config.yaml
hidden_size: 640
experts_per_token: 4
hidden_act: "swiglu"
routed_scale: 3.46
balance_loss: 0.0192
init_std_router: 0.00985
norm: "rmsnorm"
beta1: 0.9
batch_tokens: [32768, 65536]
max_seq_len: 512
Below are experts of layer 6 (counted from 0) of a mixture-of-experts language model. Rows are named router (the router's row for the expert), gate (a neuron's input weights, with its number), up (a neuron's input weights, with its number), down (a neuron's output weights, with its number) and show model dimensions 256-383. Each number is 500 + 50 x the weight over its row's rms, rounded and kept within 0 to 999. Numbers have three digits each.
After each expert's rows: "comes before" lists some tokens at least twice as common just after its tokens as in all text; "gets" lists some tokens that make up at least twice as much of what it gets as of all text. This comes from a sample of Wikipedia text that the model never trained on. Tokens count by the router's weight.

# expert 20
router:562458537526506477503396527558564603480426552435549410437451467445513561554496457453503538514390513552533524506612572574463586577509465429542478609529497519484462587468456527539442516486463517557531553537537401479514447606564444518625436546525561493495561430525542488508487402423461567560490491449492594536477484454482460526505496502494486566560399498436447642506562457526546488481516
gate0:573563506510488455597550471512528459499548504496636479473566516501508539393594530513456518440549515483468546519602517449466480502472493490551529512507505419583446520479505526486479452500486463527566485521624529553581427533436475460567491516551597519510487510485447427417478471467436506492575486444449481487581457472521490502562461551498500546558533523465551517573572536463550476518518
up0:469561495520486533569486535539488587544526506500578569514485498524569492536524484537467454563599536501416459481490583438472402486468431448453396454530487593521629461476396581523507532591500497540552564454463461522403574564446500486545501543559536572487498604558450544557456451520468368553564551495537433502461532492530513559616502503567476436588455528531503485487436547406578464524494
down0:432476476461472514520488502541545588569478543466491413418533591482405494497499575442449483576469542547455495421495470519480415526535571393557621615587505519500498507529559506450431527428513453556573504571493501510584511488485484508546495535486512469522398565529523549567538545472613433489578497466480595473460489501448515472570417470514441416519418524499421427446542636491460560583554
gate1:428538478621542408507493570537435446531456471533469470428488595514451561486481439503561492484504600502419456444523481501448465442466467498535494501540543473536577526546472531550463469472566487500539546522523446551416545466402567455543525429533472526424557461582570574536552519536395570481478484527559474549551577604485458488576521490476419511555573554453519462527564515526436458494480
up1:430565484620589447447453570440410468552423534503489527475459566523480437504557522477548423454543559475429535498508579518531476449450510428506436487517547504565578512538403597536513453412491402477491491444548445570402534502427613539596510440465485521449482558534567636471526472552515548478583515451422528525455543581474437467468522535508449462523568415514433514492579535439538475483522
down1:455515539458506469586481518436456534551503565513484510466452583490523427467439437515510404471518547503534501501365547479511541486499457559438552532416496456492475516503562478509455476475522534481400478481467497443449449452517396505448491485453473409568469515454513581465465526471520549505488532443603518461501504444535558465410519520580499459470527532590493508562480527534482518377471
comes before: " as", " to", " for", " in", "==", " a"
gets: " known", "\n\n", " is", " as", ".\n\n", " used"

# expert 34
router:522494536492495536467484453526499517549405530482579510430542494487532489548487510469443484523475531463567566484533588491452606521436474439557468531433386430469487564500463484517572476388514569495555493536479433479439559476554492460517409584549548405554505487541545573510530421420468576560568547477577562516542390463428491524519545550406448526471440530446482614525536428550588564409431
gate0:508525597451578463490549480386534520518473564387502532466531493510388577597497536556465466502494418475593599486523496539547486538524515448559441415572468542465393428471473536554535465428460575513513493469386512486526558440493573573579564564538478390484507514394444502570507395602462511524524521529499518489523500474541552546543482367471461417396558473584478521521609549535511456512439
up0:528482520399496502505525530479475429548454485491543582502524536427554465532521507422461537510489481519568438566464586472452524494453531493511445476539376561476530494446490418448471507482431467520524494522488489477590603454517567548558506635479538423507504546471497509483539512536485566518651556493595439509517522456473455533540551483486504525425527502489511521461511465499498540470592
down0:567547543511561458544456623473553569513495480520561529494495479433603423515493532514521500458404539491534484447458621479514428475520585544500454494472506592507517426543564456503458504466529455487484569489560498439530440621533634464454507511500517533539464551460363511473498580575451361484423489489463574568436466565546482506560534546482495461533469442447520521487496505539603541417698
gate1:550487452509485524569472417489454489476500492476423494523598507489582480480493413499471495497413489501504467604473559502528495513458398444577528550526472549422388499423484483499564550479498529493470423537508531481553468414536560568481444591574556436486473504442509532487577517576423445581466470581482589502466463505424464471556522485541541495457480470522517461509514482564602542457477
up1:543471503460508556443554409534504489577494567567584491452451586521567498537396544449496506546459508454612492524479557513507519567587524542524584595477564489483507609499537473543502500536494460504554441584549515562583497512612551541536450462349494568484488599488573570511513501495505521481501393472435390486458438493555571523446499525475549446489477429461474595425587497498473511577452
down1:529445491388561497498658596430534525516570537504541560419452457497498464507509428580491566426547430498523463391513531536460504483571471510527608491586472518473468589600543421511593573441428625498435452521442445505549459465485506586467508568477532612487528344483585522575469418432501528567491563462574543447450480506480561470540459461495454558499495489473437509522478528520519497528441
comes before: " of", ",", "|", " and", " in", " to"
gets: "ing", "ation", " |\n", "s", "ations", "ings"

# expert 36
router:615455568542563527472480425590532482505480599520544463454498488523424588531432468465427572607433507412549529500573554517459592532501428438609470548450444508515503504434501487505496572452457606452487496488518484479408520575548437470496396524554493450507579468530492537536470387439437487474524479520577571506506456481463490553574540499459452528510479557533476517554527448445576547474426
gate0:529625476511442513528498465595407577485583474568524434466511520388519596476497517504436536601442477424448481526490541489521493584506468505566552438539492537554531507512546488584473423389508562462491584490535478548509518513555520521482425510465498478435525509497525497573504547426475437506481422536609554526419586614454522508543507430559416432542517530539474494542497545468496413495491
up0:502467449460450479521472512642447534446593573612478330534556486475462559511447446575501496520489545518468497529584540511508496432544436513542530508493459534486482529530454498543455479473435552413481544467496526479461466547542485541525484490473506571477549505456521442585486587513483487512442461556483509436503533578386522451461478480534434436517560492570528444534564505464504480500523
down0:512453529480525542394408548466519442521501522509561454497478631577518465523517478478598553592461517586549533469458585496467580505511488481525462569493543471499469488608523536434497533469558483517432527486409447450500447553439407496511510571457516509513510422483551524442506460544535408433522505489550613523473458508448548445568409514549445565475576504508541472434488666508484521482493
gate1:497377480440498517516595475506480534537548524560492470424471496471487534537547571477448526548583461534504484488481600467445404490433508460529512526413503484500518523543501565589507531508508541565599404499523594541372534511469501496516530429415458499457578463470545480556504435489421443407526489464497549455520577535505421518538443471501503457614467556507518529610500551488490529558461
up1:396537510418623530481432503524445496518599465508473452509435486509474494497514519415446478487506559474443444433467478474540463447476494425467485458467610592476465504625409516478499507480477450542442592532450436517480509611540448534509482465502531500473504489469498478527548430518507528582501584524451464379430564594550485513458534510489503459533454618570488535515474576554449528563506
down1:566532478530491540489443618524343514467511525492619515478521535535362438434499467482501442512495399500477574468525524499510435459551462473492456527516547487538462348496498564516530510495528530545514425518445521500506482551502547505527461441489448433514467472481507500380517486505541394475488478518422459506463485567579544552601380516519546501537491446529569465495511463491482423463519
comes before: " the", " a", "0", " his", "201", " an"
gets: " with", " to", " by", " ", " from", " for"

# expert 19
router:586511616566553441424479434482552522539439554542572485453470469465445586509420472495488467485436510488574552560542546525497600596425428515526439550378461465501467546409471502471535524422494578527487517490486471478496523552537492451511436561567545454449620489542578585538516428430452554561541489520520456546536475428477485455532534455459421505533416495443452506544431438426563546418431
gate0:494410439534532488581473510479544470511475482513549517610472509474500533494412526537543459379413470512429543629415493535517494463560399441578580532364591460405527498516464462512504503509544490506407485494396540388508379492490535535442461511454474475446552433527574538579543492357542459504409473519472511507425463525478475483543501430482554515422499481495542582473494496548500446570465
up0:469518527470437467488464490485527509555501488409647429539460467447565586407524437479469474518455438551463536422430563418510548617549502439546500474577503602493515458551512513557480525459521486419540470558476502469487495554545506563459498551496495483497478464396607493505471450486499558525522466532617471513519530531458571576453476556463418537478365555504436470556458471431431453553489
down0:465562508488448535513437507411595463534539520603471581526561469519518555534427500462564460470470487468486562466518472345545503538519480553479518441401493460483503501466504469415452528466539508481447552460582483532466503517499445505616486472479511536516447493521520452533437469451562469518494525398509520431442452588525574374429469392502644461504410511443460507518465492478458469470486
gate1:447459621484486482511455427511503491436500512503575521524471525508473546427502437499371534456419392543500510529421445534478558527366528533440540539473474531429525568485529539558489590490439487514509481483446541550539409591555472436433405539559429518456425588466497384515486531439544450450523435516577519510495457459479476443421513469439444513487478449372551551550509482507494410488536
up1:445501522602461440563572480475475568461422506600548475472521544507535434463467434593430540609429461499463510550511532522600532525563361491444487439485529542497381427429425479420486441510560447495546448467504438431462632535499516569448493500536459509451513518521521612536589492439438501566523458429564552492394489425522538569541535596536520549419626500463488424540454477489458482456405
down1:403451511517368484537414491468535435535421494462485412483537515478501532481497499514549504494524487485527584547519501562440441495542523458449493513481519469469442528463457470425400443436460550520498480566549535501562502478451525485474512551424501430551556562493469399559489499491514495408492571496597564577491466457447450543637541480433495425471523571531467538458521528518491490434520
comes before: " the", " a", " his", "port", "sp", "ceed"
gets: " of", " in", " pro", " to", " for", " Pro"

# expert 16
router:525515509532520559497516464484532466538503569531543474536467465545493590541476489497501565507515536419556488522517603517433552590458419443564519513464437419498451590484460539527485544454481615493523500486471461483463510469556433395501482501551603384522534468549535508504478459424453526517465511460509567539602413462483507482533536542496373532534455514485450531526466455508571463453456
gate0:481496584446510498471491398596521464576541505576398417469538393520533534491523513537499608592522500529584481395536528551397489547475509465463482503456592498531492426512515570525562590477400467424581487433435550494449545533510618398509529485457451488520424604497434522650468536548445426516584507622443534539550418548483504475463498459504472479571413437472412561463551413535432454545398
up0:586408425497491466540538467536430525392481519460517512543471596494530510563503487440555433466498474486471443625497445384585542512585533565569463529526482486498482471548485421567479469517488479498388494491504486494485465492472342595457492476516475492585572440575426566365463503482489522488422547470528529517461482480547580540530529489515507500423564536579585478495482550449550508457549
down0:513528497594448397521529477510481541503524506557401437513453480540354428505340575413523551441527542544464596470533480609553444452461469519507566511416442435572461475495449494545506557522488430456580478496428534510502525603516470385523515466476475466475493491583490512463493564480523437497489507480397427507460539456540421584465530470399536516525417565472428505517392375518437472466433
gate1:558519518483503439538460555522466564481463464517470496481518486514443454546572501544582555508474556501478452592493498493616424490581492516503549554508492557433424566464469467514549496477485507556471473516475446448586520517602460553420467481598392549526562503442448428507435479477469547602446493535612455599415504525397588433523545496493569456442477554521556547421546459526540446499535
up1:479567538444445453574520567452499527521455488512555515463577553604521478560583536553470516464580456525404492560525500431521461465536438449510569456461524493503509579518527544513558497472550502551498600460495497438476478468476389507517519522556475549509498473486441523480434512485525579509542538552592432520510523539491467512464548532512439450437480475413527469398460519581437535481519
down1:487529475398553570528567531431541497456492571453467509527545527573574513426436473506570606586493495456479516478542501452568559521500475402536487501466466517517464366416530599562443529463503491550392512579480528541333542444597571486503480500446621531490530510487464496532364425631489465469570451487502575459543493602512418523361444546541472532521569477593546427459598589461525511496478
comes before: ",", " |", " (", "\n", " and", ".\n\n"
gets: "ers", "en", "s", "an", "a", "er"

# expert 26
router:506481543561486538525451500526506493514406527600504452554507404525499482494470452458409499462464516437484507552510602519429532582478441497568432563440452479447470485475473502472589471455503572530480561463440441448489457487550513454536477620567496468531550504497582541551511503386492535509449526485518531528511481420439533560446621556496505529505420545424458534600541424448573493484516
gate0:542475461472487579524517457576525456508576508559443483496438421509563441482567529476567506499602561419447542450594494452481355435465481524513490534532520515431574472546473454453582571492560512565537443525410433507429481538533581416495492530433483536468510480548591512518512449431503462465509418444550543454534438527495509486469494594503481459519514518614512611560490456509474455499581
up0:452459468462530511516488518465546530524467460522370493511517551513431469501496540447512489428511537587558569520439464598516524456457546461453531542466451502596511531466524502523584472455473481503520476475473502447547487447472516430448468474462521442421519474524477526451550562458475525531586469455520555548501559535554536461558456400584461490417537454506539500397553553518528523541500
down0:565488572551464540503497467511404473493415432446487540466477450442464533496574526448555567507563461451471507462536479496562546505436446572475439462519497482498471496443537481519503400484509561448535515486549525517461521484526450523545489459568531493526469459360440453495442486468466548459549449562596387531503598559454530557496454582506511452488434522458568392469445586519427453453415
gate1:503457451592516408538456404442535470436471504551453490528463524518500488490444491469489456518459484560468546497547507552414544578453525598479488514474531480489487466459557509485463441454524569516531531491491504452434546473521443518500536418514560499354581413479448511541511498495419526473452415469526521562450574562533570527518508440466451494449523519592453535546573495567451463467478
up1:505494599474517560490403522482431475504556487454468465515620431519559506604557511568472532527492539559539469471507532550533515511512573500483491375568388521486523580529469490535503568425429484513463389546541510554468501535588510471552438569527593493602527503488580453459500528560449530506514486527527472422514407421425460429483513526510519561572430395451537559468565489523572457486543
down1:458536519488391407483513534490498491521596506479503467451507549507532555447443541476500371478505488479407406527522537461378483539486453474522545571504553495547515457520482586543535513545524506505495470523482377492413464468532504472547557470456443572539539463500558536520496462498490486571499438584528504526557466543562467527475632561478476576505571538448448541556496547559493502608463
comes before: " by", " to", " the", " in", " with", " on"
gets: "ed", "ing", "ated", " of", "red", "ted"

# expert 31
router:586508530529460418417465410572569530566472610471539469449456374525471549500477414481482569513438559394534571469578498555513533558434408464592529553463483492486472465448482535446542610420473536464552552438406458416450461523546519488571516542523594472457602426517535504558459474476431539598566536531465491521557437426480478553556574553461455550504481485454511614501521445507541523525416
gate0:549447529502491467517565487502487555565477535566539475422525545491507509435448550570527538667522534555546524545485547513498494501466542533523511490438385487494461428495539386450492587469484637494548498572527544525447491534498573437570508540501497490530557504404551542511513425467507401414491557428554528574532526446517458549476504467484449446483430445596404478445470462450561524408503
up0:444489454447461607425466499459452464524453569452482517458556553504518465472567475509444465489428469485488459456544485484531448444526462438618489480491522576468575548428451404464520487443619503473510488498486453486482511452540402514413438466552482544514394582498562510469372549440577466547554457515463522434537538569401556458497536437427406535534598448531481411538575443481489509496523
down0:434475517507505462383600575669524541475565430511556551506414443586597501532525455435553515530407460444477527464467410452458445578590546476535554473536558572500445359477522371520497409477512466441473578621525541478499542533511396495382406513459392450477542526409449523390551481544474505514498525474531488516458506411558465538520544531555484562360528509417480468491496514534543525587489
gate1:396483507438488533429505481542510454514448488515575548441546520526476574409516513508437595510551475583537494466537449465407470562510596463562497467554529511580464580482529483530578498494581492533453440495533523579420569539553540447517456491526471489579479502443475482397495545531543476495430414413508430444407484483502490575523445499521416520546489541390466456538538501501447467411500
up1:503411546517509520466577449521530521384456524557585483467544544415472520482483469609436542480530420506542442462532438446564603530411516586497552396440553533524542427535521570495454568527475483483526476452468488482529450497543499497581511448467534535463567513481407554562453487422520535488559384496501580539490449473424460487491448436475485515502480453500458498472489534501459540487540
down1:507560512523472409531531474560448407521505463502518539540426473457476472513462484530506532524442529463515511432451550445545476483566477447452518558519573589565490454513497395475557501472535571513500492484524513537536418495426490487549438565440608508569614457455498560523514471604432539475625463474544510497509583437555443557523557502499475496506472567502401409479469449514512513488465
comes before: " the", " he", " was", " that", " they", " is"
gets: " that", " which", " who", " |", " when", " where"

# expert 7
router:533444581547569484469471457541544519568492570497474530480465431492435538507509508457458500545513599467505542492547578481433490556442419444597413608383404509514485501490503523555470540441502538596547520452495507480490459557562538463512455557568508441550540513518530524571515477388436538552464529477656558591500452419406453484505517531428461534532477539497513579479559490424526523429515
gate0:391490583536529394610540489448488487433497382433497570539481416508567609471477454546545471428505522551504480514444578368532453489588511512497385542584469571488485500573541541472498517464422526471444464429593560529571542465508546612429358513422481427591501571523568486517455453457519441456532540505517534597472385544433460536594515464507556515477531518510505535527497372448517418551497
up0:548434543416526536486479563464528569531478489546484495564519553431498464488525533429443417551556395439547499468511453555533570444460583507473479543619533488530484566491487510545574540466511446542615478563437495454544398486466570549439592424515416540351493512444402477564499451536468462459496458506538575519580578510579563462478507552505507508487518405509574544494597457556541498485530
down0:455474470528418477500568513557494457489373533450530526506475474493412630556559581482481600502497413459522584515465572556443514551466416471499509456491487488619520533455472508588525495562547539406470575449548431519569623474509487448434504415526532506476536443438466434487511561428576469555530470400502465490427515430430445479411503526517561475497467525411471514536521580532512524549566
gate1:419508548435488562490482597554558446559541470450506471504553514452458490517503538479477398493450471505517472509525592485421561551497511455509488445492533430519487555529472482427433554465622523497474409542481547459524452538545497405510484471508467479580496495448429391591459537562567542477517466568537531558502457473539485582488494514519418498468470512514548422481583495551546492465592
up1:480527521464540485511562538546551442482523507513483468518523503421413595474548427433344460486491477507386439530476564464453530449463533527485560457482406503358463519521486484529495488555474523533496500441510461361450460472522502490435584572493546429384593467514566463440484494540415557533488460535529522497517474573435526514433466482509470519464501467508443511530497541541466499487453
down1:478535481544512479516557427560545508510531567484593495472532481531520503491519453430504489460534394580553627491502585514479485589477524456553479470550536394566463522493582570561526438523475539414528471459492525514473439489517551509556463562524566481537471550387599554520577483484568535457529553490561430468471479523498560551504495506573376562492473463570559513514549582473517557507492
comes before: " ", " \"", " The", " Green", " T", " A"
gets: " |", ";", "at", ":", ",", " at"

# expert 35
router:559464544515591500480461456529525566535458515561549477485517485483473521588463433472451518498410461464545536540562532499448531557392451460542481541433437515472442584489360476512494540433502565532499509446442427538433565531503438464562489478571523452565582461602502485506413420471468539550512581500558479538570439411497512543507542485470477544497495507455468572573448419494551552470407
gate0:454562502494580468473495454584451464408512590465563534585498492559540527462512486523513550470446471430442509520468490460547475503415382444577553472497467575468501517439487436464451457528499492508559484512482451565583586527542435594486430446559476476527467567485415475476556594542466426522535566493524509541579500529445512450443496543575545491531511522514481425489449395400544433477514
up0:482420562478534534485554459506592473498549563480430531479392466556531557522567502448469520508480555549518571491514483531527522409475470481541472575524453514548607420456489463650609558476466413412473481425584582505559538521533550568530444472558420626406503425447472559495566508505462525450488472512557449623539460574426458520421585485505498525509583434502530504465502562516546521480462
down0:398553543462559458557509439502487577557531578520518540506478514425475504432489465608427519464561507476529412546491507486535486543489437493514435538491611536448489527544499526520363543496439487516535603515537357518516390480487443498468462477497493552408507520519501392578570506468604493523478524540507537456562507466415577393439476547530444459451511530442488573525542502535471379408525
gate1:541568420573493461537486591499459459471494538486574591414498512469428468474512437480570509513455440533499506470483515480556550537417512563477481499530466505509510483504426515494463473521516569515531452557449406494456435462480369548499429532419492533433570493547550442549510343454470519540404446485592523478539562513446524560546558447411459600489575560395511542553565405553538587483483
up1:465439470412583511464585478481497537406474511546518496517447464567506455484436553520520458470436487550482474456425486461522435340615497584494560468507525550360389483520480390487544458561518484489402517464463521473569494546531554575480563545547481446515454527511511516551567576571548560426497622562483479510445487552466496431441504545564541422451431601524560501557389515431488520508449
down1:453456511498478465408593238427527491512529533505519535421508452487543528529470532490418484442508472432539542568536563578428541515487525475489556581423494533505560458501483514573486564478455505456614532524447496502467561443509555433559523446577496552586515434466504517482500451487480529514531480446521511473486541494464435520495464501509557560470477472564275406502465543511451582506574
comes before: " The", "==", " He", " In", " It", "The"
gets: ".", ".\n\n", ".\n", ").", "ang", ","

# expert 3
router:603471536532463521461460454590565588521454488507536437459512463468439490574490446469489571507430524410544533484583548529494535578495467436639448515416422417493475558484493482493564549501494565544531524440433376449475478503519466481526522519506597530517540440498501559571476429455359600592519509543473489580497494429451485580554528535488458577552505518491446587496464466487532540496446
gate0:558510436545460431484433508506564452529460478516470491584543511481537504490453500526492478520561486567462511568485503540556459536551572376534600512503484513461545521532561498438417605469402425500514623546481510555440488519466524543587424443542521469585471452549505478550454485433468439427467580466515621512552451488446547500514468552510520392541467492492508572455516433539525550523542
up0:501516515502440467465467628519536549537474394465460501503559491471599470433546515563525470465560534558483527523484476425515467505547572486464538419521501518559578536556587457450476560532530554532537629524453523435457482475417533452495493442506449523576455535576469511482527557387505564493607507433506526545487432496545478541447533506566546479465417443497541530447539500501500437529589
down0:458477638518550387505565510411445464542450563554522465497553539448453484560421465566535409517396530583465528490517484530558602428451552428577471452510594486532504469533628492445481483567454630510504468565479521510440391441433583445454557558407453524447407509534518597518497496475487556510520476541517585508486596554528594449524496434476497490540519483556564533501503482568482639459464
gate1:557464414497445550486504593493496456525557466490527511365525570462494469529446520510474566456516473486535463563522452467496445602479535506466436523504437552543470467520497512514431543467559540547460515612473500470472405527535491564569538519474531433567420524427564543480591482380463483509406526527486428567452492424539501529531522540546496444465421522530458529550516450534392444493486
up1:606485460447547459500411596496551467510588508385478475448418470501466476442494493580539491557553480471480593560483493560459600581534518446401579508493586566429568451485579588506420549541570533523539498488496476508533486613513495482361447484457451517544485485496529407545449477460479516481488445403374520437543438545484436564561508425585516513527534491470491500543583514552487457543450
down1:464576485536422503526482456463453611460550492509545587543451534479590503498522505440445537481417535527419555497489466528484453355528531524472495559481552411486439438564444422520497506525487484462480488571518531503500625476434489468495485448579445463555418516521404504462563541396478411576429516471426423510485453563541413472467542499492449462442452531497508473510451463471482468524572
comes before: ",", ".", " he", ".\n\n", "–", " to"
gets: "2", "6", "4", "5", " which", "3"

# expert 30
router:584428612549562501435445471575506510584432519482562471464499482536425540526444461470438602598495527463515551518577552544480641542434420437563461577505440460496473524472440509517501563410467569497497509511501476405442534504526451469482442520577555468541542451486538492495426450472456492496541525512569493518608433451456430534537523547444423586519455547485451513536545461456544532445451
gate0:462500511467532433456347541493546433457434502479492483453488502598452496475465528506432539482534485431516504533538554506541537450487412592566466533470478551518495491427499464457451514563519532479493439492603514514485553503541463458579521617614491517492586464441493496552509550497479467447460560523508572539563534427458486455444529513490455563511499379449452526510484482490529478467432
up0:547395484354543541453503551494572535509489506481601508518484549495522549507504516493494520435475480419454517436543562520500543481626498486545490473488470463470520501556535519464463555507467573430531518446491521429559368480481493451531435501563496502573536413401457463463532537461476432540569531494505422561407481511512417568482478555556498542442572530549437489460426430410489452480452
down0:453531503425549471534533488418474420457562484487446491521529527430605609532496428518477489342585509503456470564465483363567517506582449442561523472467505502435446467536502429519469446446504417512494458470547499554554537521525440467495556531467451573490523480416391494432556421389478582558454542502448427500538519510543528498456417524413413398591459500452473499466517578534433457491605
gate1:509520466535501552562464520566490493539513451563470523445498468494470495480555541371511610504428506515542545470549490493506509544416510599540395546473470493465510523543502522504556482539452509503577571596458547551470443444554557472479530492550530481482502491570510442596536578451426540462495486461508500569505574429436473550519567475499371493439420472535535473574481446553535429441487
up1:524440441412564490515430470481521519465557541431562527521475522478439487477450475493469581477552511487418427447420417552518486593537516417510489542524521572576450541611631397484384569575555583561521488477478525550476509536590506500539489516463503472501527562557381517516560493456457463475447542457484457483525494449455473469441497597465463483529511443525522535502466490476470486578492
down1:434521503529549456430525537584560529494439531611570540421459541452474515506470456438538500477451501461452523483487499499489618456449479490447624493505552484423428449447574517537585550470510562443516479441608469487520527582526515532478460564514459442464505562443432507504568475463479453514536535515471489417477480480522462460473516431454588458482432456447465497549591555478525528643440
comes before: " the", " a", " an", " his", " been", " its"
gets: " with", " for", " to", " by", " A", " a"

# expert 25
router:497480502458543484501429469555483520496452552434545528474461447527452527569477494488496528530473477526598545424592585468511506549446415399563501543505472487470508542438467467494519588447482570532499432487495412479486508512522456454530483497574566481476566462595494530550396429441429550558471549516572519466523417546410550476572471457447354473585497547447394546556493461493558493514458
gate0:497497486510591470455387480466495471546514529484403556496471506487462542460494505527445406571479581481508539439530462559503460479458531516491500582524471560555523508468421541518436539434456479456540492537500469475571438495596515569498471445418567510495466546572477534505528568527375506436447496519571630481481498524558463484509391511518459514499529479457444580497507494542479398533432
up0:455407519417462567594541447431464447486480482581407438477592484571502478522529521481449502470446489410596606507469567501524560561488538409512521455411509430556420446517528436522574457442530444499586538552549550569440647448505548483545512478480460466501566442400524525495632507468618519470531579546403410465451498509504432442522552508486521553525551501453431412426479478426433513455461
down0:512522541527548529510475449458541489466498460529572436535503445610533504478507408448484575512404534595495541471471527540513474464536560459544622495483479561468506424521567452496547412527550617422483563532529562495508521462489533447571472577562479551475510572473463461627578521520496432411586568440534545515498508532494505523481522539458459553532446525447466509537549541548481575562558
gate1:470464514476465559524396471503524492491416501388530462518590470535537486518473524479454546484524456517425476519522554494503544591528568344524567478512553410578630531525480521485573522508545433536489556487526516548488506593440430543455541509513521487530536515546497446396491490516562541534495609485425404528545566427511488546475537478504538581525514496412520505499492480434472548528548
up1:536559498526475463517405433435493584502482402504523524542518498518468538511479548503528525424539465563517546506602513471335598467488607603534577536547457454585463530574547528496620543561567434477533532501393481455446515561517614532527563474478605536483505501631489476608484580510439433580458509574557493529542473509468474509584514524585397560486504606522464472423533448482505492463516
down1:471492463429587522553456488506445611512503538591518482504476433479500554443495422540453482513466531550493453571500505505502459520551557550466492470350493396505491437498496511491403598514532452529478564494550463504453447458518503489494412446501424534551413492434491490448549568533494522522511417498505521416460531548445426437530497482491438520501541419542523455525424553464500553595554
comes before: ",", "\n", " (", " =\n\n", " is", "\n\n"
gets: "a", "i", "us", "o", "ia", "is"

# expert 24
router:532466598579528477483478431502543502552401519509541510431500469545491520565471526470468515554440489465562526481551603561465546530393489455518458537452473491479472491445481512503525509392530558445468568434490466535478499517610465442533451534550543447537585512481507485481472454445497582533468516568534493526531469509488466517531533505464436558588420577457381517503478491504529541462458
gate0:427411549452423620503503489483477458506503436460438543487582410546466393472502463507481592444520435553584442544508514537493442500546508499457444476524523584478540490477472391555494492425491454537492507457470522561420554477553485486482440451554452586459475489561564539542524503506474561430483506525440391551471544517484526556407562474540505478550535509507492484499512517424501580494472
up0:462585418503516510573395484524514566416467479368513472602455507535445513499485559531579443478529528517476478526507451461536570535452409499546516498468448397518417497498526534402370543513490566602583458499547504456607465478499512487493555456481543438523480548411387513464497510535517507489478523514562430452535489457574567449561436550438472540487549508500553492459514494552483485469477
down0:496526553474443427552560500463395421429551486490479461554484522603567507551541479517555573510465519498557530498488473496518520426532457548534466485581539488581462543470665474449501347388494451611448520450521504465619542547620462440464493446465497417516510501470498562426476649557516494426442495580528479483575489519533498414566439440421440525514551529449445463532505499586553459519544
gate1:493488433565454454495495366470535453525490460518521491533548457520543563471542559508524556544389552430464601408440417510541422461516461488505515515537532420454613548550428459504501521416482561508481496513429478420544497509439409505429512532486443480572542475482496495464555517480526463566580560471455382474474404494499583471432607452547533422476497580584492487517547507499496479424482
up1:421485432445485491545555462447458364505462620434526468540562480419494581473502513614478442495540562545479560432547519499539467513562539546483518517537510550506522570629541514557442445444541612463396543533498578478577384492496464476515501523486542415518546505452531508434504481487518590482475525539441504398453415480426542455501550475569501560431597582450470478409484465561467474552503
down1:479638520511546444584456513514593518550544494503565457482416496450496534458563485443476505547441476521514514543521495557464581509414594564523488527492471512565425515416444453487563464562535480544617539452495525506421474493566582546536533501486573472531502514497473582519446520483443572441507380525485503487530571439513479390536461575449554544452515404482442507373549519572536544604440
comes before: "0", "4", "5", "3", "2", "6"
gets: "201", "202", "200", "199", "198", "197"

# expert 33
router:542442606569559558513528412589574536493431555480514438549418429569448533553531491441473541551423513422601504487491565534438470526514460405522445579506433475525412543508393478484488497453416465554527447416518466493466499576625438461494504539548544482553557515498540470483525481493450521545543525491524514557529464466432468572530630537463445530487445560514403567531574405430549497461520
gate0:560419510493487513428512502505512504509600574525495475460588517564532484418523501478527573543532483538632551446419462561536541445443486529474463559528393537404528491471584440496550534474433515435504393561444471547453584496453504516472462452521474605511446420487491518464514573473513559502517553498496458501478457615514523464474505393427554493551583465450491445573479441458581551510498
up0:523484481474424475429371395462527421544443370458511434538517545534550489516578524470565561440503465526520504470472475575468563445519569454530468585535501526558555477458604444463524501494503468448436489416471539538500521594449573454468508520473512526572534558443516507383544491502511500472567611459558518500510542594505427544434470489469522470599560497477574427534498482528526456512497
down0:544544517415587430563565475483589550469425590502412499567480517560523481446557461486584474523506479570524460499491452462550466414556533498516520476454496472554520611585454522559467557606578518601455416605454497532502513518508536576456468507461440530509416541490555535492553418491493424531519547533431483489564510527550519533522433431458591546459567478495493482407522463449460531497474
gate1:564499517565525466505549507529513511435545605541542472483456496567485449492503559428537506550506467439485572421500402496529552488460485482452471596432533497499561524481456543506499436492510476455674524558469555573522465467469468548513528475483451564509489488447483412450535412571505480626455405470486521485467445463485582487459500441484461498378480497401505539496520594567477497540427
up1:451453455495424492483505476454499452502545447473491568569608553537508429558489473455583564457492481461436495516550396482560450477474549570532500500484462510537548478455521524519545547496447452547401442472494445481476530496470420589455441544463474461512449535469479501512497634461540560398552518453520552458444431511452552465474442599505483484489534520531588444557387440459544477508640
down1:499470387547499531474590591495517469505450571597466461533512463439550552440541462534485524409472533503451436540536410495513473611491564395495505533476513579549563372408416561501519536515518537454569507505496562548433530535466492479513442532537456478478559402495488382487486501454381495433392517503455518526498529457508542478547491477551491509455488537571637615503523513471377585488522
comes before: "–", ")", " |", ")\n", "),", ")\n\n"
gets: "3", "1", "8", "2", "9", "0"